Weights of a small mixture-of-experts language model, trained from scratch on English Wikipedia.
Size: 11 layers, width 192.
Experts: 64 experts in each of 10 layers, 32 GeGLU neurons an expert, 6 picks a token, a sigmoid router.
Training: a variant of Adam for the experts, 374M tokens, 5709 steps.
Below are experts of layer 6 (counted from 0) of a mixture-of-experts language model. Rows are named router (the router's row for the expert), gate (a neuron's input weights, with its number), up (a neuron's input weights, with its number), down (a neuron's output weights, with its number) and show model dimensions 0-191. Each number is 128 + 24 x the weight over its row's rms, rounded and kept within 0 to 255. Numbers have three digits each.
Before each expert's rows: a language model's description of what the expert responds to. This comes from a sample of Wikipedia text that the model never trained on.

# expert 28
Prefix pieces, place names. Opening pieces of longer words such as Cons-, inter-, pro-, sub-, and place or name words like New, North, Montreal in university or research contexts.
router:144094169106113112108136115138095152095110184111129158166124127118121120126131156133123154148131140147143092122153117127132152166117106095143153123139140094126123069120127135155136113133181144111108140140122130154173134121149167141138135094106111111086107158141088118165136172135150100130141098121156141145167145167115127119155157107141112153110109114206157088080114093144156139117139132137088144137129128106170153146142148137117106118142127155099116144107162124139184108061140108157151131155120095140126133134157124127107133146157133156093107161099169121134162118174160138094
gate0:120118144134106089117119132145066132171068164133120143146148108114147153129121167113146130142147126150135119156161137145128163159188114175146129119106139139104134139104147145101135155151127135112120119114116131102128162135147117161170120154180131131123139159136160139134140140142120116131108146138134118158080121124128132141098136119140067132115107112124145103113118125129210145089118149112128098125141184108123135144146145107074129133095135172110132159152095128165151034128104103166149101139127128120126153131136117181115165121115098155123131126132138147134109080135170152131
up0:115086148139107073133123107154084126158121154121105128116151127076114123128123150112112154100146143109139095126135135174134121150086095141136106074136148105089104137146169178177141140150114127146077154149137146103134133127144146105141156108163144160095127142098140128138115105139114098156111099125133117126156128143120097159146177181126104110170141161161115117105147123136142112076165134113111112136129119107108117146128107160094160180139112154124140120104134155137139069093133103123138134130092073095145134110162125154112143163155108159077153122110136106123147101140154111112
down0:119113091086139140161089130141113134153164173146130148144135142122118168127140124151140094166146144123117135117139134166098072109150146123098155140127146145129119098069081148105122118136140159142099125145090137121115123104171118152104112117141167113125137141117182127150141089120119133164129119100135098160124140080179137147124122115086066141162128134084097089118132082158161107106121152141129134129141137128152113115134068168139109084114142118127151171142152085124098128090110133150164121137148121120148122132140122177126136156100121116113143071088108110147129141112096103121

# expert 42
Role verbs after subject. "as", "was", "became" and "is" right after a person or place subject, as in retired as, sworn in as, was later.
router:085118109127122135132169129103156125141149114144124097162131109092093126158094139110082128103089136108067144125144123167130151131123085164129143148125110132134106143148086139141095127140146102147105112115137120130129143119118106148136144110136080130130122064102128147108133109131122154169134136164140080128133060099087138135125115126160083137118155098142120128111120087176149142139118106154070127122136134119116081122142128140107122112118137087128145110122082112108135104176129129117076105135133147162105141085171139134093166143152118073121119140140167108095118147174130092122
gate0:136108126121127108085151146094147162164155092113127093128151123110156139138137125121136116086131104116104099148129111143122145137099182129118113084159071133145107127166113149157123145185099166155137151079155109142098156110130116131169156130074136138131098141132146152117103112119121134122068132163188090098117084142127163125153116110175122145150102092127137113132126094133175124125115104135110112150127143140173120100163140136155136120120107129185141130167097119141179113170113122128130132083113174139111143120123091136115142125157150134095103134106138139110138163159120133130
up0:097039150145131102084117157124127161123110103128146136171144141159114185118133105098130186112143126124129117153174150093160173168122140089093113100111100126122125164143139113135170138153139086114116125117153133131113127143124145159127126117120166123111119136125114146155086142152151166120095119082150141100104093077115142143128130117122124124093139131131074138126123170127120167119104105128139106128150106131102100140143153149101118141157125160132117098150160094107144163166101128124155156133164173153124104130150153168152137121114137089111142143131131117113085130108098161154
down0:088170120084152140158148086108141142122100166124116134106105138135130109095119114181091122131143110123145119092106148110128133089157112096125130141162071121131116099142131141158161107121158093114124105118110135120117127127109130124119098117156164104085142124140116100114203145151130121153150162077068159162179116124153125150158100182065124123143133161122110098111132121141096139130134133133082122123141149118138114138140079085095143150108113118158083145136152115155133119103144134164122166104150112172140125132141129135126135112133136140126124139127083121167131122092175113138

# expert 4
Listing and inclusion verbs. Verbs like used, included, features, involved, performed, plus punctuation, blank table cells and section headings (==) in lists and tables.
router:135132115075079139123140154129097103133153167155117152129150121145131107087155100097169114124106131106101153124126133105116114118101155152142127105136146151105147125090106119123109103111099141086182115144186108176130140124139105094105104120136092171165139151118132108093123096131120137173099110130130133118105159150170118170166095128119153120133121137122130068131119126116124116149154118145133163140123147138118156097130145131118126131091124137188132153190051140139122065067131149098138117130122125118102136135102092136113131132101122145135127129142105164096102139150099118107
gate0:117133144170151144124135108137158118151123179142136128108118142077149131080129137104170149105163093121104108148086119094107176097151138124112080098142108158173125111127138121153110157126130183133160122099137152078120166128138132138126120103057192112115111134118078155111128110122103125145130133120135141127127101111125102094098132137129122108154164107101167099121122109124123118158149137112118145147109083106161111133136143095079117070154119115151119146120136125137135095149197112104144131135100143143127135120093113155140141127181115123100130099121133132145139109163153111164
up0:102084130165135169172116123128103105088128109152122162133139090105085101123112112138157137094139136155156174139113107161166146136075096147148113100152175107125116155114137130102136124112147107158110099122129122118167105172108136119159136155164083155129124132098123093164128099119147116134116165131112122113141081108101100100128130127156156119104145111146149178095147110090117090086128131133131113171121172130080141101127137132124103166087100140112140129161099116069147117077122144154134149125137129127116135115143117143163125142123154122070159114159130168127123142152120126120
down0:124156090145126170133113144140169113158103075126117166106085130112152094145086163136133110127117085153150135113141111139146132117116089099146099145163131101111113159120150101079098129114112165137120097119141123106165101169113131121155140127123119101112086125162101138157164110096118132157107136116074113104124090123104110101086118145139165133133131101149149230128137179112137094124130125174129152159109153153110139104130125129084106152111103180123141122145110107113121126113148127160142147119145121127097157110092164108139121164137165143120147120141142121119127110163139144123

# expert 26
Sentence subjects and determiners. Subject pronouns and determiners opening clauses, such as He, she, This, the, a after is, plus decade pieces like 197 and 200.
router:132132169168157114119124125145098088117096134101096121145135118105113174116163137135114122122079127141118142128142113124076111110133147137144125140106137100135114170125128096142100124139116130144132090090079118121135121146130102137161160146156165187152133159127151103128153103114167150091161143102141132118114092145138137093094101141127126124133128098109127134122146154132120113149129157126140165147172167108115140154134165152137112128101158173134151141143132084135139097091057124137124133098107173137130072161159064155118107115156139100125153170158107171134113148102096111100
gate0:099125143146144154141145148124108108108106165083071130113163125122167136151146117108144158116118113138157113149084121131089097097134177154151126139098162147121143119085136121131122157120135118155134110139114130134154120144148076150114135113110132183105130170090102135138111122131149186097117132097118087131115141133145076134106132111136104079097143119126136107142116146111144114104161146134168116130115120173100138115149151109095138138133160162177147088095138144146127115124086090130126134107099057140106122134133127155074146129123141083129142140151118118126141132046103138127
up0:147079107117136183154108145124097144091147062105122125138133154147085116127107129121085099128101108125064151163151129107160128100122138101197144138149113131112103147162118123135138098113147109119151129130121122111128120122106136116126155123138152105080126099137140110088153185159110156107137129118155116128123135165130161159155151130087177149139136091107139128100132163183097146126159122086132118148133093156147108140101134144094119119119130102143150151084102160171113093113133148126121104135118120129106148126134097139151125098155169137098144103093145167176128128098143109119
down0:119122142164146106121090140111085172142152095123104137125106129136141151120133156107150170114116128113080132199150139130171126118108085114206152104155122132076131128147118118159141084145105117137150134167142110107141117149108117111131133111116106106100115120143101116110164135159116125127124128170121081129120135176098147124117133108150151108120110113088154134075117105154107117148131138097122117137116088159140134140136135115072114153127107143110108150149123140145084129096166132145120127105133114099126150083167094119100145109155134151100164131089167166130178116090093144106

# expert 12
Title "of", unit names. "of" in noble and royal titles such as Duke of, King of, Grand Cordon of, plus Order, Regiment, Theatre, and sports-table headers.
router:141094119128124130083119160163139135127124131070139095145115137125157155077106071095132122160167123137119109145135128131139097144158155155145177108166140142129140098109130116111122107114143150128102128133113148115131122091152134128089125100155119140072151081167115115126096137184117134131136133101164147095134138139121149141147159136090115126115166121156130137143132113146122129121162131109128152149090157091095095150146123109141115166107132100140144085082108084095150132161151135175128090180156134092078108140142124143092139135109100097137097140144120097158080112099154125116
gate3:153128093125127121073105171157112136136111112135089148138140113138152105115173128114151130158119148146136130191140111101117131128132122121148117184162144112148175123106143169150180108106104163114162184147146158110107159147150131108094125148081142104103116145149159152122143137157105184130103109107121097108103128101103150090125152174141131125114123144164185107150090161163067127125134117132147130131086166110095123103101144109111157161134139081135108133152113142116122134173144135110147120132156128163129161131120139133142135122111105122154108117145136124153164128090149116145
up3:124125117158114092093110119115152118153104122105162124147137113146122136105091105126146141140146145135132103130168143141135113142100123125157139146166114160150151146121170160128170128180116148133124183124123161101119119160159110149107094133111138131098112138147141104100131104142086123129123100152112147126102135118112171094105122179145142075150145112131126104154170155104137069112115145112110149114108144173156128155133144160086139157178129120139088138113129113151131093179101142133103166073097165127139130118171151120130097098111167095132125159172087111117099159113144101149
down3:126084117111091123160130138135105097114119094124116105115108119094098124143085141089111115150117140121117149071129094112127129119154123104154151130108102092147110132106121137120137144157109135136131141110109157146154140128156134144180128066098102140160135133114148125088138178177108138126086093127141199110123124154148139114116113110118162148181128128092144116155111107093137126080120120109153136142134113114161081143091100167100095156142112124153118146127165121137128138138105140103157117081127165118092130126085121112171128154117159117148159112114130151150135132182145069106

# expert 44
Release and chart prepositions. Prepositions and articles in music release and chart sentences, such as released on 8 October, number six on the chart, album, song.
router:162132091177134108116093141100117106104143149156113095141170093117114150112098143105086104118145087160102149117162131146166135128110102093113174120132132102148152131145094125105140108137095149155102139161087106089123095125120115127094112097153098140119123116121137133164080146102140143100128109135153130106097105082119091121133123133124129122100143148132080145133106141132123134159149107128109107125078136110148103130098113135161158123101120086125159098117126084104109145168121119124109135153175113082098118114095103120191064117124156176121129119149109090124121111125157099134
gate1:157118169105147119121084166155124112144151104132099135133144152093184140148127107082126121140116118177138123175133126138167133151109151122151151188104176122127162076108100112175103149107095137117087147126168134093126103120141139099130113145124154114114110107148132115133129138151135192154112107176120118103072138161124118136142085113135131140128114129151126115123101151091131118132112096169142150141134102111127119109125142151126124130117083152150149088173144117118132101171106136100136115165125172123117146124124136131136127107129116136084131112158062156100115126134093130184
up1:102142136151122142149088111180109134166157071110135124144138120099083127141125129129124124149140105175148153148143151110148123142067138125152139160115192097082132125108149142170126123142114189115142115160145147124122114113187130107153153119118121118144137098119172138090134155102150132115188118118145148132096172140137132161125093121091179117133113107114126133141129121149091119127175189157146111159176145116128127152110139105138106149144130142111140095152091114113142124164134120154185167147136120113130167140125142130135101121130186146138129093104139114151138123116107121134
down1:119127125115195143105147154127167121118175111093125143153138155104157120147105137165110138151130156153127098126118098114126173116134123107097161139131138116098107135123162165187178090130136121137191142132076104108105150137155116123132121124163115081194118115137138137112137145076133099098155123097159124144078152149095163134149115125160130078142162148182115102126120148097152155107122098167129100146105140160183146107136114117092133129148108148125151151138108167166105130155105111101139139122137112170138156115102126111129141121133134155140117127094142137141128121135131119144

# expert 62
Roles and occupations. Occupation and role nouns, often as agent suffixes, in biographies and politics, such as politician, president, coach, challenger, druggist.
router:132134147112150138112131135107091129113151127139134141117203105162162171146163084119118132155113135165127135137137171158086142083109108124140165137119184123122128145130139118176145195145148140116124152133116124134134126114093156166145130099107128120102102127137110127167127176154132156104113167129142133120173134123147163129141095124177090096119150103122090137111150129108139129133099137123128148121068125121129121121158129091139083087107162119131137163123102115169118157090102137160147093115137152146135096136125157160086135150151104151145123137114177106108102147169157136153
gate0:105136140162135103100129125133112132113128146166117125065141081156166157112100144071161144081143139105158121146104150109147116145115124134076170112105151172150116129097098079111135132138158165085136146084172110111100168117134085134121155152114148198137125143109141134118138100124137142140141120098152155133113126145125134144098163114103114117104118132156080136155122125107152116184111131095082140110133126160147117113134152121154108151153122165134108123125126132102126124142106105142101174150150116127128162143143102085111120088119140079173139135107110156123133102115102141156
up0:092147108138133130098139127126138095155178137157149137142176107122119110148121110158099119092130160163119115135131118095125118129137155147126144130111124120145140063116134117088155130132159092126099149158163127110095142102146141132141166175145179134139104097177132165114121113098082119149139114085112142106072098117149165100175106127117110152124096115123161150100120179143127143151125128214164139121154138139120112116134100160139112141119180161114107097115153133160136088159157139142131147094119151135173145166142144144124122132130127118113075110168128121139136114137125140123
down0:187113118148093167114108138112136137112151089128154152127135120146139121142090167112120147198087120129160113037137115152125122124146103147166109128184107136096115106104127152111137110162121150115129151136129142125162123169180114180135123114137134127165123150139147113103141144114124138098101156150143115124170102097123090082105129158127113137137134126102140135122100156137134129133134089152137142089110105133121128096123098081127152133123146065147109185146146106159117131131126150113108129110099110099140132092110112137129135093128097125102121112174108138115151112137186114155

# expert 37
Table cell openers. First word or number opening a table cell or list item, such as National, U.S., 800 metres, Order: Coleoptera.
router:117110146148120096109141121111114119215127119117146116107113129113120111127134106102161119153112149102126121117130115116108161150122139142155149150125136139103130109148182156155115074150101124157173136128135068093206090142137108110102133119184128062115125194133107168116128166094113167102083121128148149154114097143146144123103128118131136142167123100142129136140105126114104133118108173111132148115137134130147116136139099157131146145117114150133107133154186123114136152118119108098122104100136115075105126136154151127111118139179153137129115144113140089171144118156118121169
gate1:110159140134137140139138144089122131138114144121126129153105100114137160165115116121147097138100147122106140153112139145122146131122116179072135103150124071132104105135141121117106138128167101118156158118144119169118107125147092106149157128136125134118110137169145138100149113106099106080087138141094131158105126170060132123103128119159078115130076156098102142149147149117120152118161127124124133138117123143146137129104065074148107132158165123107117131174137144112081110052128092142162134091146147116146160161146113125111123144105194138110124131137099145133130089086138122123
up1:126087117113169146111134144099113085131130136122102103174136113106116153153107131130096117127132135118134129109146104087175135117115120138151126131122136120134117118096093166127065111113080093165098129157102105091169113142086137129116098175127124146151145150147106116180066106113177106197102111115094106118117137109136132123122140137116137179129180133095124133094138174107102164173144123133119138135104123121116124094136132126158121152116125124120175127116117130076160136141119099134106163134162131094138135126127126114165144121159134143144128172113159137108147144185125128086
down1:145159122127118109120104122147102151172109088149146154141102102106132125124107147145132142150134084091122145036139131154116145119089120130107142175148109120114119151149110107070137150122162122144145126105112131117144108103077082152122143182149151077125096137094099154109147134149127123117123129112136146155133134096129178116093142146095178116156104111111114114156122100150113104098155095148075099133099174145149127118125126139105139152119111158107093111122126105121134106143124151112077150138103148142126102127105141131073131124098128130088100125150103174108135104137125169144

# expert 53
Mid-name word pieces. Word pieces continuing names and titles in tables and cast lists, such as Bl in Blows/Blade, Korean name syllables, plus dates.
router:111134104171124101131096149103108127127154119163102147156105142143129147129117151100132084099159107140107072130100131101151140156079118136108118143138125151177126097139093157109158136119132131121089110124076147155099151137126106134109124110127078115129131150148112194149094139152158132164117167145157113111114072127112116146133125109134120080124168162141134128176070145119120124118122101140109098100089131121077070111151119095143153135136103104121128094123134115162107166112107094098136164147144083129133145132122071098151136121119144123149112146137119121177122153129111112120
gate1:116135118143150173061112168141097124162075095082099131092139128149122131149141113090185163091084141131112123165150148135133145155138162129126103139140089143101118098170077119123089135155115106128176122096129155105119121143073153120152146145158148156134130141120121129121131118095163127122140132105095122115146145124130148098140092137143161142121146122121096091146139120106107087111106140086135151097122157154123131116117147130098151123080126138148115167122089159149139122115117103107132163092104128167142157126080107138135110104161133134113090140134092184138123092131114122128
up1:111122134115134136116116163057113132108123169153096085130140116143112145160130101118140127147139166120144107139158159111149105176108118167127131129103122156113115140159131146137136161146108120199127102146086126156151127150105122129136160123113123149164138148100121158154106141168122128133094175111136102093169095152120132139129097087116157076135148115162131103162116116101131128101094116088120128121092150106080095107109112069124174130116108141120133091092152129148101136137159103126096113171147136133125137173147157084151114144156116166127146128152102131169107129118114101107
down1:132115152121158086137112130091118124100106120149091177172120123141121134137158136162143106081150107083120155170130132161120153114129113123141126085140148145113144124149171146113134143148134145129156194122133130113135129126146067148110135129117095159111144151095142077148082123099140153167087130180118126131077146109137137098173115133158155075103163153142113113081150125191099146123112115122147103138149114113142163149145126114120132106096134143092117122106119143136144116154109153109158060139148129169146093111107160152118150110109130129134141129141152167134095136121126119122

# expert 57
Place and organization nouns. Head nouns and final pieces of names and common nouns, such as City, County, League, Team, municipality, Grims-by, convers-ation.
router:081127167125156129078099150135161118119116158148102121132106091165123175110161114128133122121153107128126132133142147113098135156129120113102145145121105116091148155109111129153119086127103138143095151166148138128144155113108131178121149123149130126130125150141100098109157142074133151122138149105112168139064153101140125072135120105191120104094125127126128117108147116108105126165149098104136144195169144152137187145139146142118149173109111119126106130103086111103167130137104154109170096106127148127127133141106148102121127167154131155124124136127162116086170104086151165129
gate1:103116132165140133112102173128132109120118135098123166149117171113117127142096168091103142123116114142153173142142130139141118166150094143129095149127126136135153096160131139127126151123089144138152084138128121127165125133109150163121138137129103143133104098146107137136104180137088113126158144133117141126111110152139154096155129124160169195080115101101118126109128141152136102157123176111101124159091096159066139129133167148102163106117113143157106128164101173140155147171158119122152090135107108109136141141158141127121117108071156112134127116164117090142131115097177150067
up1:146132105100115118124157109112123109108105103145142099155178127123105106127173127204153146157145131188126107117161114144100132085127117124139137122150122140138141126103080092126103099116159061113105180126152153110108133132117144109169135130132135104113134093158156135100163099101166161158172132124109132135131125131118151144164123136135064093152096137123119135144121123110117094126095113137144138115139153113160087122129099115157137110122134137102148142169117099121143094117131137150123162091144152146169110162131133153118143161156138112122115121142110141097143190179079121161
down1:166133171100121107163158116123091143147156137129120113132163093167162123133147109165170147098166128154159100167113147136145100111111141124143112117143146081085149127108118157135145119096135102132133137112088109129109101166142115091103113132120137105145124138166137183152159117112125127117090100132151126127158133135132106107110119141120109099119118132124118128144094152070112153127120091133118122085158147169132128132121127117183124128176192102101121128112113090075123128134131097104126113145125087159097113105112152138114094125125080140127080133132127195086095138140130149157

# expert 45
Place and thing nouns. Nouns naming places, structures or groups, often after a bullet or The, such as cave, Bridge, Stadium, Highway, Schools, and It.
router:120107170155124116107113127113186102116144134113116109138137126151062147093123115118097118111126131163100129137118120157156096153136110170143123130157108093122166175125192109132103113110125129126111139155151144096163103158150124099116138111138136153134163118160134135143116172111106139098151179131098066175114169090147102154115117097140099121104085167125128144121112135102138138105104108109111131163166128138102101093186135130123132158144085116129144094165146132111118124108147118137138124112128153107108088102140121120092148130164124087125090138095105085135126132144112105086
gate1:122177150109140119182131163131147117116152130128097139129133108159106096113111125108160123126119120115145087156117141157180081151182127185097130128129128107110163130126132101139135182153136115126177168132119166123133125152135150109145123099154103135144096131136143146112111113122148140095142133123136139130092165131144155137088161111143086187120102194095116101131138185114116142115165086103142125154127157148118138137175140130164103128079113109126112088124094136129125120158145096139124109091117090096117125123081120155129111139121098121116096112083092130108140139120136141096
up1:127074119104103188124175120138099154110137146146102110153120113088140115162162108087111129117133132095113193124145149108141148113130154113136126157152174148124135106097120133148128117110140113132116095130148075151149153149122094104138078148129138110087117118144131102166129151129126145120083142115108143136144155167139106147100124146137147113121168079182118130134095078093122125093105127129146122132126098086157141104124134135121128140088126101156079179142105102125149133114110189099125134147112143104134154143144153104142134142117135161169102128144116125138137135176086164157
down1:128102133098146133114114128121124125148169112153135106115117135132094168162122176137126107066145124135104079210122132115124090140129130119138101101137162097136100107186129130096131144127130143149105101153110139086116140165166137125139115089120095158115079083143093146142133158131127140111183163097166101106118123114090123101137146138139137108104144152090152106120132163085145154111109116145151127134103138128100119099105092103078092127153115133144158094142126131154088121126143153149118153137135137090144126131109115164144092092111086112123116095110099147110153089132151146122

# expert 23
Function words, prepositions. Prepositions, articles and auxiliaries mid-sentence, such as of, to, the, with, are, were, be, include, plus infobox line breaks.
router:134138113123127109156124167124098165136136125103106175154119130117176093123171154096145143129133115136102107141109134082171122098136173120159140137160138177125128147153140101101135124097133120139117137092124126118072190158157133114140115158101119145131092138115131113081153091086123134110131090110138111081124138155133114149133129130143159112068136135152135081136117108145091102088139126149125106085098102113117155116088123123144173118108115191129099135125086136107126113121116089121144152173115110136113122135096101128120153109099135127119106097145153167103134139144185130163
gate2:127132081098147133099116114125133116144148122101087150134123091142142116122149151116170117098136109167162123143163097106117151122113084102153120143181115134134152097086140121131149137137100125118149151186132113124153121130157133130186142087142138095129145118143123101121097098105121110108099126150119165096131165118112101108171169147152161148175077126084175107114138146126120135130138142114112087122166111110132127134123126145137118099100094169137086127138112129159102082103126104148169189141121149145098111121073134141140147116139116146074122087103151139139139092136137137100
up2:103154138113150140095128103110106051145130108142177121160083093125132139142169168122132108143155159117116075136135100172095135135158124134135125146145117121148142153102122110126120142078122115111107110164119109131201086085144107136149144108142132092151057106191156118126096142088104139139102149180125148082164162135097079152143153138143148148132125104129116123127134101115129110147094163145138128102125129096119104147120111113134183146106161147133110106096131135106133114129142108133137113127140171115108126112117118101153109113122118133084113114133139104151133092134122122147
down2:151129131105129144127087151162101118143149148129130145135145123128138162141147142167132173107130129095127091059123116115122148116140086108130129108125158107155166114126122113122149142129155107126162111156151150143165133118131118135138104104128097132138154088139146072115148122164134127111107094112133151061165204099093137151166138141130133144140102171162112089137168136105133114094098131173148113125119139115144129105152110150170120148119101123155150109085119144134082097148149081108105145141099106097093099128118115156114185122109140146119107072136104146102150122160121125119

# expert 63
Paragraph ends, prepositions. Period plus paragraph break before new sections, prepositions like to, for, by, and adjectives such as other, right, far, young.
router:098115185141100132106125162143098137139126134102136150083103135136154079166123125142102164116118167173120129101133128124113181128101128132145148125101107128140137134147144133107122129120109155124105099118122119116152134126126102165106112171147138125152129093134113102146186126129133120138155095144111122104118154164091132129122108120156160124139083099092062139109154140147112115145114164175136114054123134155133121135107107150116199099183142126131092143120104138112149153115130075106084188143134141100135129143102112151118145114168105147110126162117103134145150112165104128119
gate0:143098162129176117135099158105070169177125116167120114138154100132127146151156140125171146053116102135160158134131118123122119121125140096141143117111123131159109124107124106145133144131104139135120085096129138137150146201107109134157128168117129132163139159151145135135111184132143141121152113149142126114094117139140120119118158140188094178140146090133123126117136153115146140103118161153123143148125117179137091112117173133109140127131110143134091195123127138109149106098109088126131125109126166102149127152124085125133143150116150111143146128169141166115117100103108189084
up0:120108135167093069145165121121098120143142051108122120157130122111157127100120111169101127122143126121117100133146112114143154131137177160130158164176141134143126154137135146146101153127146127141158138138139141123103107119142132129155117173115183080130160137143142129142074150136139092107124112082136147134091090129099085126125139107143080126106167121138160118143136141108102114134123130143168180099192128136135148164080133137149112150131123097115110099138134121167163162160165131109166140129149116076112120117142104132128114133120114138152126139160125110199164144133132130135
down0:131131131172139148123159085090132149120137140103084149111151127128145090145103143184136111143102176123135096139139151147128109102156105150132084113096124144147143153148148116079132156146162141158138135158155116105121139137118145149149137135158141153128139133113143128127118124089111140161170124137091136114132158137087108107126125131142121120060127122154123107123032128144099121130138142102105124130106131085163098158114133148085153152183139130136129131155138156153066129157151129090098115133155111139135207131128142134139128103120099165110137139104113081118133156129139154107

# expert 61
Name-initial capitals. Capital letters opening surnames and transliterated names after a space, hyphen or parenthesis, such as K, S, Mc, and formula subscripts.
router:071125098153131143143138112122126119109134127150122090145099119108079122170080106133130152107118136117119097156093145128126124134106121129146118131164147098146126105115132126129186125140136110095143114144160153121113122138143088139104132081106154119168146094167133181150129098143088159167120166164150130144158111156083127081113102129106126120142125130152152130137057145109109135130123109171098097109165126126110072083146133132116132114100119113179127107133166103100123123187165080141104112137187134135150131140148153127125125108099105119127158084122107101126130114121118119115
gate0:129126116138166102133163169103121125145104098111120157135107126162145131139130157137134096090114095086098128143145139088125067147101119138176116140137188113101154124143126127115152136127132104117111142089133123090115125124121110117132139123127147138159150160116170130153128146090102105104120136163126142090143146146129085172136105165153151119150102118138113100129083106117143113156056157132095133103108088108141128122101167131164117143080135166164089132172127151158186120137110097119093097097116144142123139120136118142125141128146135094126110124109162155119182094092148141158
up0:169174131099143156182115125107178124155129150097121124111109151135140099097090095140128162147115174123130125107127096100146111126127145140155111111133122132177148122051115136100123176126119140132135088120142105150098132135128092135126098146100158154160108115114082164118146086140149142109155088100112154156118093117065137174154119111132112140100131125144139152110151154096129135081130094120163150125135115151112101115154103128102152132133111114129118114088130125114108112145128131134092163157114123141109083135114150125129089137088102113138104086158101090132134126173137107082
down0:118170132155166092157145141174153169132126092130140131129166117137169108137117161132152129075088116144177108170120150119140121141108141138143137133151111115135155136112121142103154139130116081137151149135141069119147151130147128140092148142120115142132102170080108129089099086150145161136064135181112113127089106102103151127126160161142115103111093139135147091116146133112131143161158099142107147138145156155157200177166128144151154147144110145159169122120146124139109113138146086150126148123116138154147161132125172137145076108129143135126107091132128129123152126107141138119

# expert 47
Years and seasons. Year pieces and time nouns in career narratives, such as 2009, 2012–13 season, year, months, career, match scores.
router:103133111144138123095139156134117116099147157139158118105159137128133125153125130140124129095173121121116169147134155135116116145080132134162089111106095064131154093143140124130095124138128138117108099140134174155104142122148144143102113139122121156136146137113078143155099118144118133092152167098150085154095087126127134119084107095132122106134111143118133076084131119093130157193160138062137120147133138102140136115136160118111121110170127128127146134138133123113155071093144113139141141077107126112126113134112145128139168179163142130110181144074148087132138126191139129104
gate0:123146123148118086145118136107112096106156155116121116159162093137139100172141169142108128071123130169094124173108126111115113055088135106133152131136150169142151145198085115152089138141146103144096152135128124116130143153109168086099120127133150131172090116156115147111120128091129137140094151103137116119143092124152123094134111109132120150083172156106134113100122143092132130094106144120119125126111120090107128126102140129149158105126139139139105119109101108130128106104120113129119150095139150128135126124091119133193118141106171174110147107132092132106170180133184132112
up0:115155127130112084170127124119110103136146137120135122132122171127110106116126106192131104098162151125089149154121151119139112103127111146188135129177141130145138141151170125165127167131104121114146125111107164109135123102199124136108078121103115120161113175111100112106098128061107105147146116087129103148107082105149140112139110121113120118096132173117118148114140108097144144133169154104119125147118127087109131178137128133095155143126111157105136147088095106113142107078113105143173150133142112121117113124111099092146098124105136116154128120162137109110193139120171096119
down0:121162161144150150156115105171133115141143144099179122127108130136119118106156123148091147206128128177121146121103144136172106107139149116137145132157115131133133073130088111106173146113120134124122126141146084139113124093106137098146125116157100112117131134132139126099080111150112075133151102167107134070144139086168161173111182164096114142105129154127133125131125128152152076117161132084132111152138121139142135116156111089123127122129103154140110090127097134168140093118157163108145186127157078123117115133104125155129117107085136154131137105122099140156148119114143127146

# expert 3
Verbs, conjunctions, adverbs. Auxiliary and linking verbs, conjunctions and sentence adverbs after a subject or comma, such as was, also, and, but, often, usually.
router:079138130122141158149137139130124124133138130096124126153150138137100136194156113130155110140136154130127069110117139142130112147189129158089160125129160123125136151137109107128148146133097156098113128151121150160118133108097120134140165100125097105117113088086141072102126104132131068152112127149128131106137105135106110067115127128146107139151170152185137117097118130167117114163130107142110141200162201133071131134155128126139144131098082134118097119122095126131099088121172119131112124120082150147152178134148123120127167122133128096154150117110151141122129136108130136140
gate0:118098135175112126159122090110106125123097147082158133126106136101117159165147134110172105113140132134105133145095142113084144145135167096107110158114168147137080134140124127118151177116132126091178154153120139134122153090133093125145112099119127127105119134145145103154143085111124089132112147075129126094113116153077140091103123081101135111105140156168133127082140122148154088123122057162125138122161126149150125117158118177088150155114114169147131093152156152185124113129171117120109110125116146173148157123098137100111116105133151096100119140115133135103126140120128130125
up0:107132109139156122112138163120073082099120125169086123151119104145148102103166102113101114119137167134130148126112068154155155162132138135145141128128128153161193110098082100158120074123144146151098118094132166130104094134139127126132113145139104115127121098145141142097139112138158139108113144171106145143148141147146096144150111110099102129135124099155123166147141091107155166129179112114118131148118095103110079170139137120148086110090137077124120112124091100139104160151121135121132126155176106100082103122146137119166173127151100136091114105138132139122099115118111154111
down0:145136141142088114140109120124147158125136151105148152143120115116112133139132171119107147166106099101113088113093174124133163079144114134125054114154136155096148129147141165137171141156134142129124125109111107132139154125123122147111127133152138132122134125129139202120149105108073111144121080123132099136126157127112145142123128162150201148150101120086133122113133148142167109109094158170089123116104115145119154147087130121162132151124114114136128110159136127132135119123150116153120069145120118159125100127081111134079131142048128115124105161131171126140111185145171142129

# expert 40
Opening parentheses. Opening parentheses before abbreviations, codes or years, as in Spain (ESP), (1934), plus quotes, dashes and verbs like called, having, received.
router:165139142125118143141082106147128126158144155117108141108131137101101110113130098109141177146150114090110135129115135085123101092154137149143115119129114176124139148112157119141129107133175082127150153162090104105115122105110109103102131140145142154158130107094107117116139142133160099106134131097108135135163125117153189153161114147127099116131101149130141123113150106119094095114134107148117167122124134153124141130027126125095183117100129088120080103104125093155133116161170144113138118151126133162074088078134151116181125132156119124158115144171110132135152102104122113127
gate0:093102163099141130168106138138072149137130143181137116103123141078140133092174115147129098139147095125131167157103135125138127131154149177145132080115135144114137111121122109123162162143109118103128151116115124142141157121161124075149130127113126147097109116122108175141124134123142169121094098158079169161148161112105093148128123130146102112129121121159150115108098095126122101130139115107171109128111133134085117079117089108142164105105100134137129134102132126095139120137191146106130102134129142173107185134108123125099176126101095178126164131123124075123147094119118141153
up0:172112094162149154099187107101149090151130128092139106116168139133134111139140147132119133094111171161127146130111114174165153152138121124121117173144126123100104125132144108173104083115176097111116136175117183130095118119095130113121134136163092144143119122190155114140105151134138118176142137087148107126086129142154143103122137105126137132111115122121070124144131142111142158108145124106132094141150132156128118137185125094130097176161159131106111119181143136148132157169120126167142160111131101120147145135132153107123125132160140093148105119165144150132149116125146166083
down0:134135115103168154123155139112123123123128142149139146096112102143149128063160129157149142074137103132163098205156128116130137160159117139132168133141117154126152158104131111159117134128125188114124127125121113121110128145138166127119105127149093141121119133160131185116032158083130118105164145169137107139131105125117145138082151153128118102135175111122148105133117164150128175090131136127148144127129188129134129115135154149145108128134100143139162180116081112133112109117148107111129096095112137118089133111131128111132123134164110126101084150156133098115122163099125148159